Experts of a small language model: 30.1M parameters, a softmax router.
Below are experts of layer 7 (counted from 0) of a mixture-of-experts language model. Rows are named gate (a neuron's input weights, with its number), up (a neuron's input weights, with its number), down (a neuron's output weights, with its number) and show model dimensions 0-127. Each number is 500 + 50 x the weight over its row's rms, rounded and kept within 0 to 999. Numbers have three digits each.
Before each expert's rows: a language model's description of what the expert responds to. This comes from a sample of Wikipedia text that the model never trained on.

# expert 59
Mixed word-ending pieces
gate0:512537500532373491537483513519444500385460627559528501500540550468520529527536527473563557481536523560493572485461476511488512461450561633496400541467525524496510547407575516529465426468497479421477523472425544517565527565503523491524509521519513487428442458416552498441495484479416592519523622400397534514512511475554453515529539520407433622530533493459467459442503486547474571538441
up0:465405547428610464505485455496519507543468429465486476605506587508549405465477591452541536404525507593460483513507413490516512518554474511558565549541578456480513509498469489502503543510576451499495438524524486478459463613470519547476494617533495577523497445428480597441483470396436570563539451508570544509526557501489496436588525508560469446529493567478445506499410377516475471491564
down0:578464570534529499510441522493430453510504477482527562470517463605492488526562563554511564516452472518532505461469518525489452557502483586502473486540497513417496479520516484461490463484443485570489485508672494466564471507568518539486502465509414445539576515457417410476468510498590436505386606514398414533550504580555487454570404527595550516553516578565553529490512476531589418562465
gate1:590466567515566438449540575537496491524522559515502500460449522473447598589549448469474538533497566536529470550501481474497498490417532544538433505472487463552532402458530502537491525549566583520382555522506465501469628439555431518506514522492430532534398438544565541544481511526403510445491540598567478585548557529432428503434455513499592442461460408443534474425555555471544516553509
up1:491493368527521515546497429545570456478454487493475492504466578501644454542523451519501562510546503508394541466517500444468613497482449471477509503506430513581414545508470459541533531534539508443568410461482553538592525524554529571566597524513406517476501591440476417471554466413478533529465462483440567428522446573516486519475507372499464507519580554470478516546474458509460615483498
down1:473492551465412492535387509580556579378538511451396535504516504498477442517442501535519537494484447502504459501565465591558553332442534521540525519519490599539514542516485485463453502536508472536524453495451472458483519516474611572413509518493487533453551515430411472499443558558477517570616536563482466480478557483521420480513559498503430520586500483474501490475454425511507522582635
gate2:536570507607507486454529627478492435512457481468525468526520508530506553516425435448470460573537584504431477534444492517495474542476510492438447549566503552479459519589431493496476499557561546488489545558459577512549577458498497643510530518578514554543499510501554412469570501493434509440596533483507560534440523525566547631571497465465451509487565487400487362510510514489488418516594
up2:485526578558496506496459531577579508550506451557492607522415408512456540488474492430479527485507510477466417444493498498415508561459509503416549470514539506504462549634506558508438437494518471530403457540534440488524570545476502578459489465466475512493479549432500436428570446554495475522535527501611465487466486577537532564557495600467474469530555401437408477500534554547636548579571
down2:475487490468478465501546530440525412477500502524395494598572485432530495557392473427520481421462448633525540563498502415485445441503563528572531477449539604458506564432506433463548501459493519533457460588397543452545507473504519523521452517484480450545579437584587437490465499464442556450530445550602494453537484478555460479526478540496512524472540541524493553517638460543406479488449
gate3:410529449424521438426560487525505454558474561527509494539434523463509467545451516484434493395520592475549511528414517563606432521456587418478495471505429434496464556472450548588510452527480549461460490504548513445464532455515477521459537661504547479417534521491490556462469481464527467534473618464509485392425525572522447496552431478453533527591547572501468529559449465421536567474510
up3:548488589484440530532447443522454551507612445436501509532575564553493405505559500515547507551562455553478516498424479562465607450545463553411474498483646438515528442450431451449453582415521512463562476494513488541571460523499614473438503490461471415540517522509583421539535481538515464513440453460481552576493464487469521528471548461499381521443519455499449521400502532467572471517445
down3:560493560482420458588523513579550487405543584544479549489425468467489505488457496459582496573571555422525537533602574408475625510459488546481523500442470561540541544448546480425466490484580479508410539485469525437478450524491476509509568489462327493526442490496508431510438554493551416562539470477449521517531450475504500415465560512493516424414441510517459534436495545500495496546596

# expert 8
Month names, slashes, on
gate0:496424518549501495567446495548435492572455447528513393471387561490486496520435402401468463436584456520520553552521506440447490485474566508476433576511464499478548516495514504529464359489486492574613494499528504550518543510630489554364601540517553568445481470449563502478524512428491569496508513406480506514461495522551465458531454557497452506464584591523493521548554565542521502463465
up0:536562420478521484413496563469522533483372453431542477479487476424516494474479498348596493475430419532438476536427452419509536549484480449458525431576447489414579460501511530562505394507529562441509501545543531527558517534561440518513486503542449489556559481510552505471465503489489516541475496512414423516514595494486419428404465560459498456413541561426525462527526579530579552510549
down0:549440394421459518451430453441483560531562506502511502449509473410476488424381471450498591513490470562405537508498448497500524579559444471499401474572594474513550553533462457563467548496524465557478491523525516473427445516576508447458506451504494464452508556585441479496620570541493517499496594511553384510549456501494538499528513493554533531413468513510554557462510405396532531592456
gate1:482562422509549552491525411456551492523480537558435462472578536552647544486505545529491500507429465353519417491526493444477508456510425551510469493504656599474452491533483453521503482459481437478414539541502554440512509504518536604546517486501504490538450368493617545400500483496507471474544515455438495549446506414596502525530498451578498435506536542530537496529508562489531498441449
up1:493575446525553440426568482587534560424580471440577507504474457445572568514394456476462564591401496448445486486404504505483487494551507441448505434482435491509473488455497521519476505518510483419468507482563579506559473559534539405483499525489539517466450504491473517543502538452567519354498450472473531466505570529518517424520482468556533452533384556610496572474509409525405535506407
down1:450501540460417492493552346480456528545472499529484480533614479520552490497501442534456458442506427420427425509567448535516445579467402505582510540561481547468511554471486469425463434543437499578515438546559538516530564473531562490389489483512519530537471469504458479500421479569476418469509519449525610464463506395487518443499449466546530511554465522366561489465595468455545549448474
gate2:538559434532460396470486555485519407523495540509479509490524559436473543462531554513449467626483497494504596394540438513590580469558391565567458488489525513585488546511487474503517520566501533545478555519547485454440543499441508500436474487492410501563440484525473453546451504457443470569442573470490530606472501490458541568510434495519478370445635412520484549452445500506521457587494
up2:493452443456532559419432399598511540506544505469452531451467481528512495572505485484611514496551537541464486568392563437459396534448592501411560512472477431450413414530544540497448547442486478475542468480463490545544494461595451506571480540587572474462529505452429528466470491542519540432531503509517466492479467496500420389534532487486512630562438509420497485529458450550493517458605
down2:472528479495590555412547542527480428424565494579468569502526447500474502444490559492463501485534511431435472541492464536548465483456523538505553466386387534479501429546447553476415426460507501495536523484527466487461539500431447529435498470442469556448531585544546440553542432463504414571584489558511508509530471512382574416557414516537493541491434507414565510343449566483485467503490
gate3:503452483491563540589532491517516586491502463576572536593544513512542517477500493530572539447583473434514466460494518508450473581478446480466476497531465512532478416562522499500542570427460513491535505551541541581515540470488466539475431574426477562528391440577436399485486693514525492483515446412508577518453502486472508471565539437521482449520451454555634599477504509527517535418552
up3:525425565490428468480442539420488477493472560447504466414469550446370472464456484480541522582471487571490471528544523574596432415438497475554613528481392516415516507481534543405443599479469498528538450479575473498565607448430479504492495462595458439480561503474567496522517477450521420489430519554525444566568587506492501552483483528478461486464416560455491448513447442478493551465535
down3:523495548498598504534561578478530498408449615379431499496543543505503418552537478426494477489455407464508479485457419554541489592457480494413502582518476434478546565476522495395412448439447422419544548507512533504479457513591465498540509466498450510560453481559528519456516501429488374463532522462549481533498475550513544539438550523548493464519566644443524493465528491469515457411485

# expert 13
Space before numbers
gate0:532473439461540546594594426474522573563564563481469439515545555472562434396482438531450468439466461454507459551469491468548518504420536490519515503596546528547479400521462568580521487445542503451465543468459465533451508497492503411549491499518563482440445515515518493526444393484464600546523547548494574489570522459518411425429435436444398523525527491461461506484523567470521394619505
up0:500512502514562433556490543475438479442527475438515448620537445464611510425473555510537434519521429446517524513528460538488470507538514515359544495542426520477463480474448541515460369570591427470510474461467458465492522535407557553453555454557503498497485410494493486495490522513399585504489504475480519483442600484592476399509536608504496579584534541479519429569477554468529465592486
down0:452526574511461485453514466508545436472532499459446535462547525635469495500440541538494532468479478541494455415443475532480492560451582513504482522534390375440499450513455456576537472463486452511455525539365524478499519458383517486568537511596577464398498452533440610592538491451491493499516424506533545488497583503577448495537535462505500373520518475522476551459464381454481555521481
gate1:529536526414508473553460479491490398540537381452617536540478510525469501528421472535415505502529452588546478548476503626567516452555491564554505556387527436458491502548453603468465517515431519509537501520477610487521429456482411563531438455473501516523547511517431528542471424516568456543582532494543459563380440527508493433540440475453521502547476578484486534428500544471482523586553
up1:436515490543529519451490579475512610459458605561421510551533468476587509423580504476591467457512576430509511508514525422461453583436503431498521454609514580579486492482604388563527493453581509409461479546496411514482570565511517477508490495536492468511417546440596481522591550547485544517458464479495551480595565460504550564473584495545483507430551460455541459502479469490485515476499
down1:423538522416445520526477489532481510482485430585438442494451485437495474491484488518472513508560501407548442409546569621486560550460503561510431477524488512532550405512470575463530604489526499495508484448491582480500438475456458497494511488575482523503574501483552530512374592454493465530409466483466550442484527502667529513579411482393503391483540542552469588489514446515478514539450
gate2:420403530506581519456532609568507568497550545482506420481479463509567508436628557515559447531496447444463472588416528438497530466431477503511428422550555503469486564522459498535512498468399477415513520573537473565478544497538593514517488527436502416489484442447422415379506582466443488473585452521520492423439560501574509558483514552565487530496537533532504500551437489467511503432546
up2:455409452552517554457506501467503466496559521536546469439514507496568457512527506564514453500504396509411480533433610539494567414479452475432583496512513553480429495558499529489525487549543445450461421503552528537487471513507582541448459493475570501473517601475474486499470558484459463412572503451533419469447626586583481551432552554551493540515468481562462465545510519362523550385598
down2:472579542474473512547490533451415404524481505540546476489586516553575511446461482524551522502414435425521537473412393548576568556510558609492503506582420463438507527547487441546418541473496526528480528518471458603477500453434517512543484538521354542462435498552552489522499523481553432584457452510453432526595437488458555584469486577442487523564454568512524487495492484453445450446547
gate3:516544504506469496487524432495490507397427553374603531558560469523449498477474539482476506562577497451418490463582487504555540427522573380452611499564520584537529488507477551405634490546456533518473491488582455582507499565456497563460481461468582443521524485457466483459541546446513441527403525486429459479486527457548467451467560569529520539423520462579481478469534463407462542478463
up3:443480501462473522470498471506554534458471566369482479481500504470420522468499588517519588606577534510468430484468473381512444507531561432445532529535512514447476562494492467439633530594460427534520478560558527527560500561499537484511518471492533447522506458518492433491561507450568455500414499495520423384488515429598453446573451520635504569403513509478502420526532524491538576461529
down3:464452483498477467516521461526500410469445506480385510482491514576572511519601473514550388542470451464455565519522466575443558536514497503548450509428508573605547486435558591528438508509540512546550513487520569543501502451616582465556448548553438507606442464551470564509529465487453528464467472489376515515499513413474509449542493487358558490570438567496501533503461512442443552527419

# expert 30
Separators after text fields
gate0:497469555432414481507447479544546463454571446426488461518428516563546589465502504547487528461538542470518477516483453543509521522629432446555547531575535481494635512534432484519454533490558471447511487509418511498502425538494516554518469485493490547498463425532619581523418611628511502540554491491483495530523478434502485542426471590552483560489537478613442554610483506401533471535542
up0:493497531505461502507434490531375475535482474485471535488477493492445551449468545469512576522480427484456508538502485531497463639602484535522456508386475444551544529552430464463551597528491500461575515519528491518489462589446517493500533531384510371517561428504482509440535525392506510429615543497506497505520511517465502411549485527376564560470543535446490542409447436548590528489410
down0:461550581387599425438609457503536559544557515471506503467507469560483467507553515492438463465484432462472376503602530453516561489524516454507492501516570463483504492593547582525497485592590543487475494479455529437527539461586525496466515619413507488430488604481428507477502444485503435565551558529448531455483419481471516516540521581555576544488499420596506440494538475555494521508582
gate1:488387411569476482553444463497561503492498442577520479460438473538459447499425514524403527568529518501562532555506468463576489489482469528528427453563527476505579467546529488494523589514485475461562476584483506493533426500526532507492459506515587449591447565544468405488460510442513549489357551444505421503438480477525461528569455442491542565416549533575434404551500512468453548455358
up1:542655524472487496479513588421459502460598538507487532465621518484544489542569501540606457417508425521455530457502576542523552605506498446485495438404469489560495487475556555440422514476524565540553535452530514529481511546512492497455538426459442572477479422516506508549526549498461509549556389513506549526558532497529492490490553551475519465603463410503589535431504459615547442532564
down1:444472530544518467523533449529402517422523511540444468487515516489476513464479464445449508525591546516532520509558383502504502496572509524588498570495491482451492540479370554481512403592474511453434485413403415479556563525515434465547405567574480449568505477508585529472586446491522437478616475495536493421513549404489477519492526470636541599543536479512444526493478505469561496513434
gate2:546490534456513460545519432516442491500571520535504509486498613462522454531530509543498478564370577515576470521517523535450527486490550386526528458508471420488486529509471566529537605452441502524507572495499478439374460604539444519581513514439571475478599476397576569586514532534547472535463499434513491575504542588522541493425555501467483521557457540526519527436559504583624441463510
up2:528528485518489396515568480584444559542556500540512624440457458563451530472466487576503484487525435519447536594546527528521530488493566462489564418538539501549484476436432457599457547424519504551537532460510546479434487585519478534531454553470574502479551436377524454553526520540515548429545490554496483505551419519515547517509629433613510478596481566452500495446547478573549555457578
down2:423510437511421474499413523438460546557482562532389591519559535604524494394586555398462461528571483492486591556508510488450515450546582499407534506449439457598562465443528520470508436476528529529439542488522407395544552429447480586423490518533494512567558519496495462480508524508417552473585519504468494493405441540495500512535530434527522463433499579525446493493497492562462523485542
gate3:568459475478378522524444553430547472437512486495419476490495518569600445571461465505471515504505566462531452406505521507504600489519482489426441457500473492419400480471481539457511516428486475470585472389557496447559501535502495521540504404529364495492451463549490419508431519547492419456414438429507503476532521509505472525546512612516549565583468433543570536430562447462428538459495
up3:429345472563418507579557536604527519520443576436446533452481451488458544453477454498465545425436549579434472590518497512430452502513515513516508488473558490544571436450446478555484492519530457453465507528549475528558516509469582535538527508527466603466567516423500463546498424542410446441413445514526494516418516509541585522575497498564570411597435537456484452549550461470511555513483
down3:505500593560409475548526420615567568513494568440439487505490414484482556453416471431422505522486496559449501512505458563385483455588565495428527422534578476561569519472487469479497484535513424502469567531470485570518531556447527474579480536532424518532524554551522521441586494513530575389468507531511545507511563488496521491510496500440541481558365518515491466467480435523408607492427

# expert 46
Past and -ing endings
gate0:453635485549547522480515611551447493399448520458496497503440600558540554522471505496526558452474455496525514437525572528481553575436462484520523512573454513482562526435514452537421528504516433507489543455629500433451505408484591539547559503522504519464541503464463492499547502615559466614487543526626545544520429585443532533594488456490534484523514499487597466504463482504434421460508
up0:599525468617473560493489461494534485457579441463491477551553416458448393511506567453460421515505530555509506548454499524478471491569511517540444443539496478461461463551547539488482468555530567467520453410323517444461505526469508426523470515533539504524524518478551429518497562435492460409406441560443461366523556539522546483549552426561458461576488554485430524480547552526487546583553
down0:530487401479478495513347517425498494543439467575471502550477397470556510436518592510556501369455539509533470584515494477613581588393506492436511528559566504519475455500495425531375446551476532479589420588548508543478535476519530443533465529529418448492517553537544444449479521442475500495490492521510541541513569494481515508571528445452518453478566469449486429539513536588483551518543
gate1:534478391539524516503573460444497420539527550562480486460484568467388458471435494530473497354523477521520446496526566478462479545468474466565544613499472489478557534538487467599579538501358526490416539461477540430497547489532468544427541571482433495560397547448497508501463463450521538408532533479474479535476488501554536392520535483458450482515411433553551501538526620413506514489517
up1:508593620515482469541454539561459534521356506414498574562524437528598491496515496492519462622464496490498530478504456478435486488501513502490460403488510506561448432512563466512391487516627549513560448533435545545498444555477554439520463451543502461469515455540506452470459525453458474617457535430571562504536538475531414593475518531462561433538577548407471557452485450486533501499549
down1:452414419568469476513474477499471448503613492436434577463473473529464500514520558461410451420519526544464503497432502479488577459412492483540485551567463539458482582432406546503453488572458433448522410449558522522501560484585521498546559516502494523596460547583557496528445567473451489514527488474439456502410540598454394503496536417502549553516429547576524402504444468584491517471554
gate2:523447525513434427501624535398499482440353536557573468494445407514479436569476500545377391476490503489454548492467450498453473535488620459548483481474455550511480430532448452524509510554465557552445446447433510496446446490414421530447510562409525546469505501426512482550435474413499504587453485503547438454489531492533552437481554470503448480539527547471443516544446499584493548533503
up2:472462414528440558483411536433494549527499398485405467550551494570486501481457584476536499507496495434498514495497463383548460519490428576509571615464498431522509490507494514532537416603470437493474527586495531486574571525580381444513493552541475534500479443487458529487591488527599510526543524578437508520513529478484463531473484532455595507411576546418518546417581449530495447477567
down2:467551501466415593481478550509598439485508466547460485493513488478471439497449559536412396459465533497554566480515522559486503616460570495523446526509397598544476485578506376518525449524526554531560503518423492487439461593588519546420555507529568477502525471448503477531507565500491445514473479534614575461455527529578464430590458494524514557516579503458574502531438523456498444428585
gate3:514527454453428583542488539517510452518599473530462494510545543457545485455529508512431471520519583488572505619492385430508414510440525408508538476522479475499489538486568501507464524490538502580531420471525511432554479538470572500502545519419482573499526436456478551496538433607443538497492549458489609487588485446496483528516457445491357469573451457582557560579578497406554574457474
up3:485503482457542447496530494515466550447507532410499549469567486542505531443485484570529505496523467513454391463385545530521519487558509497580514502502442575573500439520491503585468556594458451469467494449610426528476473490567538508464381529569457428522527457556439458430526527466608538485504560584525349572498515549516525528425464453510533441458507568545418473455537450563412470433538
down3:464503486512423539519592403401491508477456472577500434441475562572554526448452431510497455482477540528553574585546514541602498517506577612575581436481507520415566400507538579444537602509416478558566525421543497493498423442452515505490591478492474509530459478514549606462536474535409473494430478480480561515524539538438473481537542519447452503419539482472587533524516481443533505517485

# expert 27
Noun and verb suffixes
gate0:477496447462533499504505530514585521500570557516452540465488516448460623558471553520384538517523526460566444463460387462501437460471417526432521546457554526584543515483466518545479556607470470449430499447588520603470428513538505459527536583493508492647408501498519432488516445520510471495499438421531467558460443496500491501477510497439510489559592587438504478568460446580588516455441
up0:506493613459479489555522466523402522426497451520472457542546456577424516526470495569575549430545515450489480479590513572520510529387581531472490517370540454492480505617459581431507536539557530465421586504436494483497533549502589477472498456493498502481545536482463596508530422510447530536525566576446573614502488510473501450487470549521550503495573555426544497389449557557523506541448
down0:421451476466334429456560472484486452592461492456526463533558503528473581478498445504464531467473516549500543508510449517502520493439528492476460580483408431459461562467497509530420455446528432530516427545598529501532571544549514530474547560438459468504636516532540452466488537465475441467508520394459556434427434516541467439506496529518529478538551444504420520411604457515354520483506
gate1:519451438464481507473537504383539505475458529481486579515482626486432591444514560427470547473486476450445501453521454515514443530572423581578532429499587506503482493472476451479420490488541484479586550547481527416519544426458453564535438548420477529554494517501461500415553500520538480409464388536497532430506548526533472554565507454348536521469579362454488465516521529483544480524485
up1:561485527410483505431524528536547402465560502433473517478543561415562477552461562458539501481441501375458525486578398548514599499492517485568483552578515497542494505562561560522424499483493504506482567514513422539533439539445528486536523465526493486499495451534444589470512636485504487544498472535485476547425528601444472467635427495545492533497577471445599460419567475540462563559555
down1:439405461586562394466390536480497491616447403474493489447514489510507528512497438503432499504473438461461483522472441593503463570456515464532557450558514515334520546544482562473456459408452485542491461454530504547471559574462490517518431501526490475519462584601467587523514548526466537532551497517475507532606410496470518547545611506567472557533506477484528551490556418572443506504501
gate2:575395389607522450528510469547593504445530556425548503420521469518495472481560571572467508484417570492554509461581517524445505539519556492405497532491556486493528430509536494516545532402490455504366456541487528545561519418464492547510431520511501535470471511517498389421494521585516515432436542477440481452559470505579456535453538527526423525544573528529449481576506589423491459420501
up2:478398528495441487523516512499504509527427513515487461421522592518479489516524437435556555631511498494410533433405439424537568449501567510474463549471518546442467528388488502617486547513523425449545584479515429454450431573531435447499528484471499435377477488469552444474457449529582559544424455442473552519423517545408471531456540493485462457526497472464429506461502450560522554565445
down2:524502396559471315519451515466544483453465506563469517568482468574500524502485506577527483460480555425409485522468493448460544468460527470521417451454515469424560459457523474478560512519577476489475491570457439507450520553542604565518454568539526554530512452496477582529520559522535529432462447451523469500417458456523459455554599532519412499572525512366538569591558515529549436448469
gate3:591558483502499547489432494508523483595493552544514526572447525552527486617500424530447551447447439516504486465392558451445424483484444558518537500445607455410565469559400536454550587545577496486475501523439512479586479478524431470434462495484427479496572540568493539396505454576470478418459469586496471589490412452488527470510571452447493457486589489434519498426531467509489508512465
up3:466425556518508516545484500460401536453503391463554472441594418498547523435495462460537457476510480434476489434540458555510541490504481548449481570503431576570543474433618448564499427536405499484511599448525503550441523563543479408513468512492491536433495488442600465544529511401554567481500411414480535424599526552571486485517419548530467513551522472522529464511494513421505587441487
down3:473482470574435524516442524551424529544408540490441458544498555534569508537482476518401498488437467470502494506476492433495529508503442462431509602504574491543547455512533519535650560564583519561526527591441441525515446539496432595519439479468511458589594496491475484497525504522467458460483370488537567458422508464498537470521539581478496506603540536589431570448454572538582459502435

# expert 63
Common nouns after determiners
gate0:534558402476555493460570474616445449466499499506528467553480470460494417574571601566492371434445425459508528478570519562534448506588534517398501568478547332523453481607478521511504500462441497533544522483581488526539491474545610507405544527461497489500463463486484490509479540529529577546471532446531445446572527418519520505546397457531495502535481500476535550535486506539449573498503
up0:584455545431453468532451559383414529556432490429420517548493563475519589431485431479504457565480502478488397485490494426440398452496443474540426516513470567392451500515476515582499440470543485555468461529486483405508443548448440530518444493512516526379537495499497540502515539457533437545584497537542497559486515570590560516480574562509536562510441487511449530473494440422604427499530
down0:432508462538471497424491472476423470481475505465438532503522503407430607512421553557482534509499414449405531521375552515538495473542578580550539528447512465494551489528585465489411499433502521478472483461485501407461443450434476543472408529501449463395610469580560507489519533469468478568516571487495521651480483497439443489481507568483493499549503406518594537516442512497549523565432
gate1:528524539468535429468536470608472515500542389418454544534476545419520450541496532548532534566588556506536570500422493531406514525466491442539502517536450587439505545502434520465410519547461577475470568451486471473500466511451501426457553568539593461514440408542553441473450491566420531453479560499568545504427560545529574584487378452474522535507590476523518407512490525428456510552471
up1:498525502558577451451484485517523509481522357457438495451448528492529437494593540517486409569496597478465553460505475535526526438452570466556446509480438578508531591465424603526364492529481568450539608422509515478443422502408499483522513476570545470477479387543489506534452479548514532541530526552519523475428510530454539502392397514439505495512534519496535418484515441410464452487471
down1:479460544472457440464521562525526397605564477449517513507565453509521390443493507537542539518528462536540532531397581451498504518572514494586424422491522449537449450492459391577478511453482474523451444513502564491498488442533475456480486502556440481461545427563608582491514506529567546476529522502415450494500497462505475438394484520438483402399562484364411425553474542485481540501478
gate2:500538462492398545543607512512569522472501392529549524528507501486530568528449462483543373501539562448514537478502469441554401526482538546457498440527626552449512540472543569471505471509503454379456537423572478499570481472531451413456525507453474577486509515497570402567524523523509458398561507514547488440517570483475458427464498440450542508404559539470401439510462536452537494471412
up2:485555475448518425489477448529480549507588567466502550431556498580515467542511538471520606553529565506512608512441432518548485516516512466514515656418518489586444515504480444439580483497469478528534493495477352625539492509478513460591480518505437535499450457508473513394546529482535519465520505449461535410600400578522567544458529428487489524490532505543495514463506496565589500557419
down2:429468509536490548544358524485447554470513482399528483562491423544457505516530564460493552519539523475556502496487461585540566566541508464589426439502449485525547547546477474433474498443519471462459479468459563539432524484506443465490486437503456431540562483464458498435465530493462416570542545488518459459418534559582481437546505452524384591422392537513498369533512441487475525634505
gate3:548479576437491580530470467578536496510558443517496523547503528566520555366452479518509532404461551579468443517548562505506466514500469417475584540482422481458454504522536445443454462479458578526501542506543486503514543501513499505562438445479553563489480479558559434432462491467383540433491545472573543467507555576402538538455572429441417537565417526505452502569473491596506406518389
up3:551547539447525546512551431443534536449531459483459494457503549493533531629466477514453543585521575535437481438556437504429576510535562543601455544355531501467455549581535521493509471537573515481479533514556473496457446462489467500468492388554517472474546498499486461486559400507334577490449519519443496454444522424463550524463498545503609569468461583479592503494574502502483480443512
down3:419481454487590465479539502480457536515584450533546511435491519567478584471512419506415530479470510546421492539574461575473539496441497575473501483534495509505494493427529511519471544536557518474496453674454491592506490477562517575521532452466456488464557508523463404511413544558369527615610505522548449444494495521511512482457537583527380495493423514510503540459474552475464570421432

# expert 41
Mid-word vowel fragments
gate0:510509472586562464561482540503559521533511577484593423502460450513495536455528516559572483513558480514583492422512508558545542538501449598484514535524407574490493496415472504581462473557519532497462450502460526494508425566545527492489529550398540584562450485362525553455512459455540618603517650506463537472510442458531516453471540478496518586509521485546459481551567549418576437519472
up0:515502502410452548519553421509599526461551539463487503439562551522387442496508577497585440462485539470534489433387482516551446526451496447476459543486484526582497513486487537538519536518610428548586421488501526584496466534499488510516489520624575596573499476470502557528617578490545485526459466471511544545445534463565608576540534520508536559401573487430492463523559512507481569476535
down0:564548572487448411553534444472567499498449514458449458512498501522443638523521504540434429414547417514539445514517489470466501438563561555521534566492521568527516547515556539456459552517526465373516556448523455558488542537424455496482544570470550445556516458428438566534493466563487480513532492484459586407444561472467548564510444467467506553490435579472438489480524483493478620601612
gate1:516573414556506446469543579511502504484651548482569515547480515482581481513410507484574503505536508416474491578525501438423502554441571516516477518537563463546498521506576571478543576548498538589539541413501531553613477491481551517579524430475440509470526490505500573508476569533505468473555419445611498488556588401504488474461453428458444527476570465512502499562494389501494395528483
up1:527494435488593398468487507558478511469525523557547581604417541462493452520475489500557482536479459494419618605418510501486481443493422480446532570463530508496481511581465542561514554436467542527593470473553521513564544519589534454547532480569554468458519457477532468531521512511507458440502489489529477413579517389499495483509433467552469558535446463497375533500461550623496500370436
down1:504522559387538407573514451493564445514490527452498535553502536452445487490562474526454493426500510579515513441533511516458546504498504555437521586508476546523503494472492646498396506477561547531491515557396491476477449534452429448549442459558482583564451458526580425501547581538537418546555462471443484497429524600492439409419473507461466482546592489506464417525498533555570533410560
gate2:544496479526394424519473556410437564447554425615397427531522523544519480514572452545475445455561489497492485507514482456512445545526439450526443562446560504504534446563479482430522536508459572496548575504453493556613496522431471658467519457541560533544521541577505492573402459436525424534496474490569512483529488507492513497469485463470439440559508464499578454479429563415471442557444
up2:438517529471600496527478592509573542511472500581476500569440554441420543432416563542493559506493568517494505537561528569484428509543517499519507464423554498463487488420402497563519494510476513575484448514455394489584482494548526513477533475564536448523486604482491445542557607507411438466582509469527437540616559598543488499489437511543484442468418461429441384540480515514514447519541
down2:499444491463498602549559472496548456465457513470504492494452527442432514542430517396571547507415486547545555608500476510485529448525529461522529452459541483582476396500435507486479571566500443555489593572372450430484467563546515504530481452454498504527430538499470571541479538431495572503589554470475452575590577521466490526557462439395484626596505477458463507470556518472537538525455
gate3:459437554487506393490424509512474422598450551532477442551494498558554501568488500437491516466454493569533462595512447496503420588565510578479534429550529542456521443474407557446503482485432525417530454510440552449491522584510493460372554553487432548510437527551451433529446409563457492536471557422582475504551552537493472467535571602454486588462507486534525530482533553566476482427520
up3:477550563408466463500594467442499441424524494564513536531485518631623414436484356465540525402494494465539491535521547460405458517473483557458461465541519454488462573503430517550422481447435463452499507469531434522516506583469494539483587436517470467606497490600492477534514478522461412503521541521485442487526518490449521500592546545483563521459453574461419534514459459472440582489567
down3:500464493461507524499607550536463515504520473478467550483542472502531461457426603497460457491530481561550541603462516530594487432426509483513558456519377583433503476463397491437548482523495507515627540536534480535586433506524557498487556429501468535391569563483504465521515550493550551496419458457402537513578506388466526510599499493476447521479472527350512563531494466537576504526481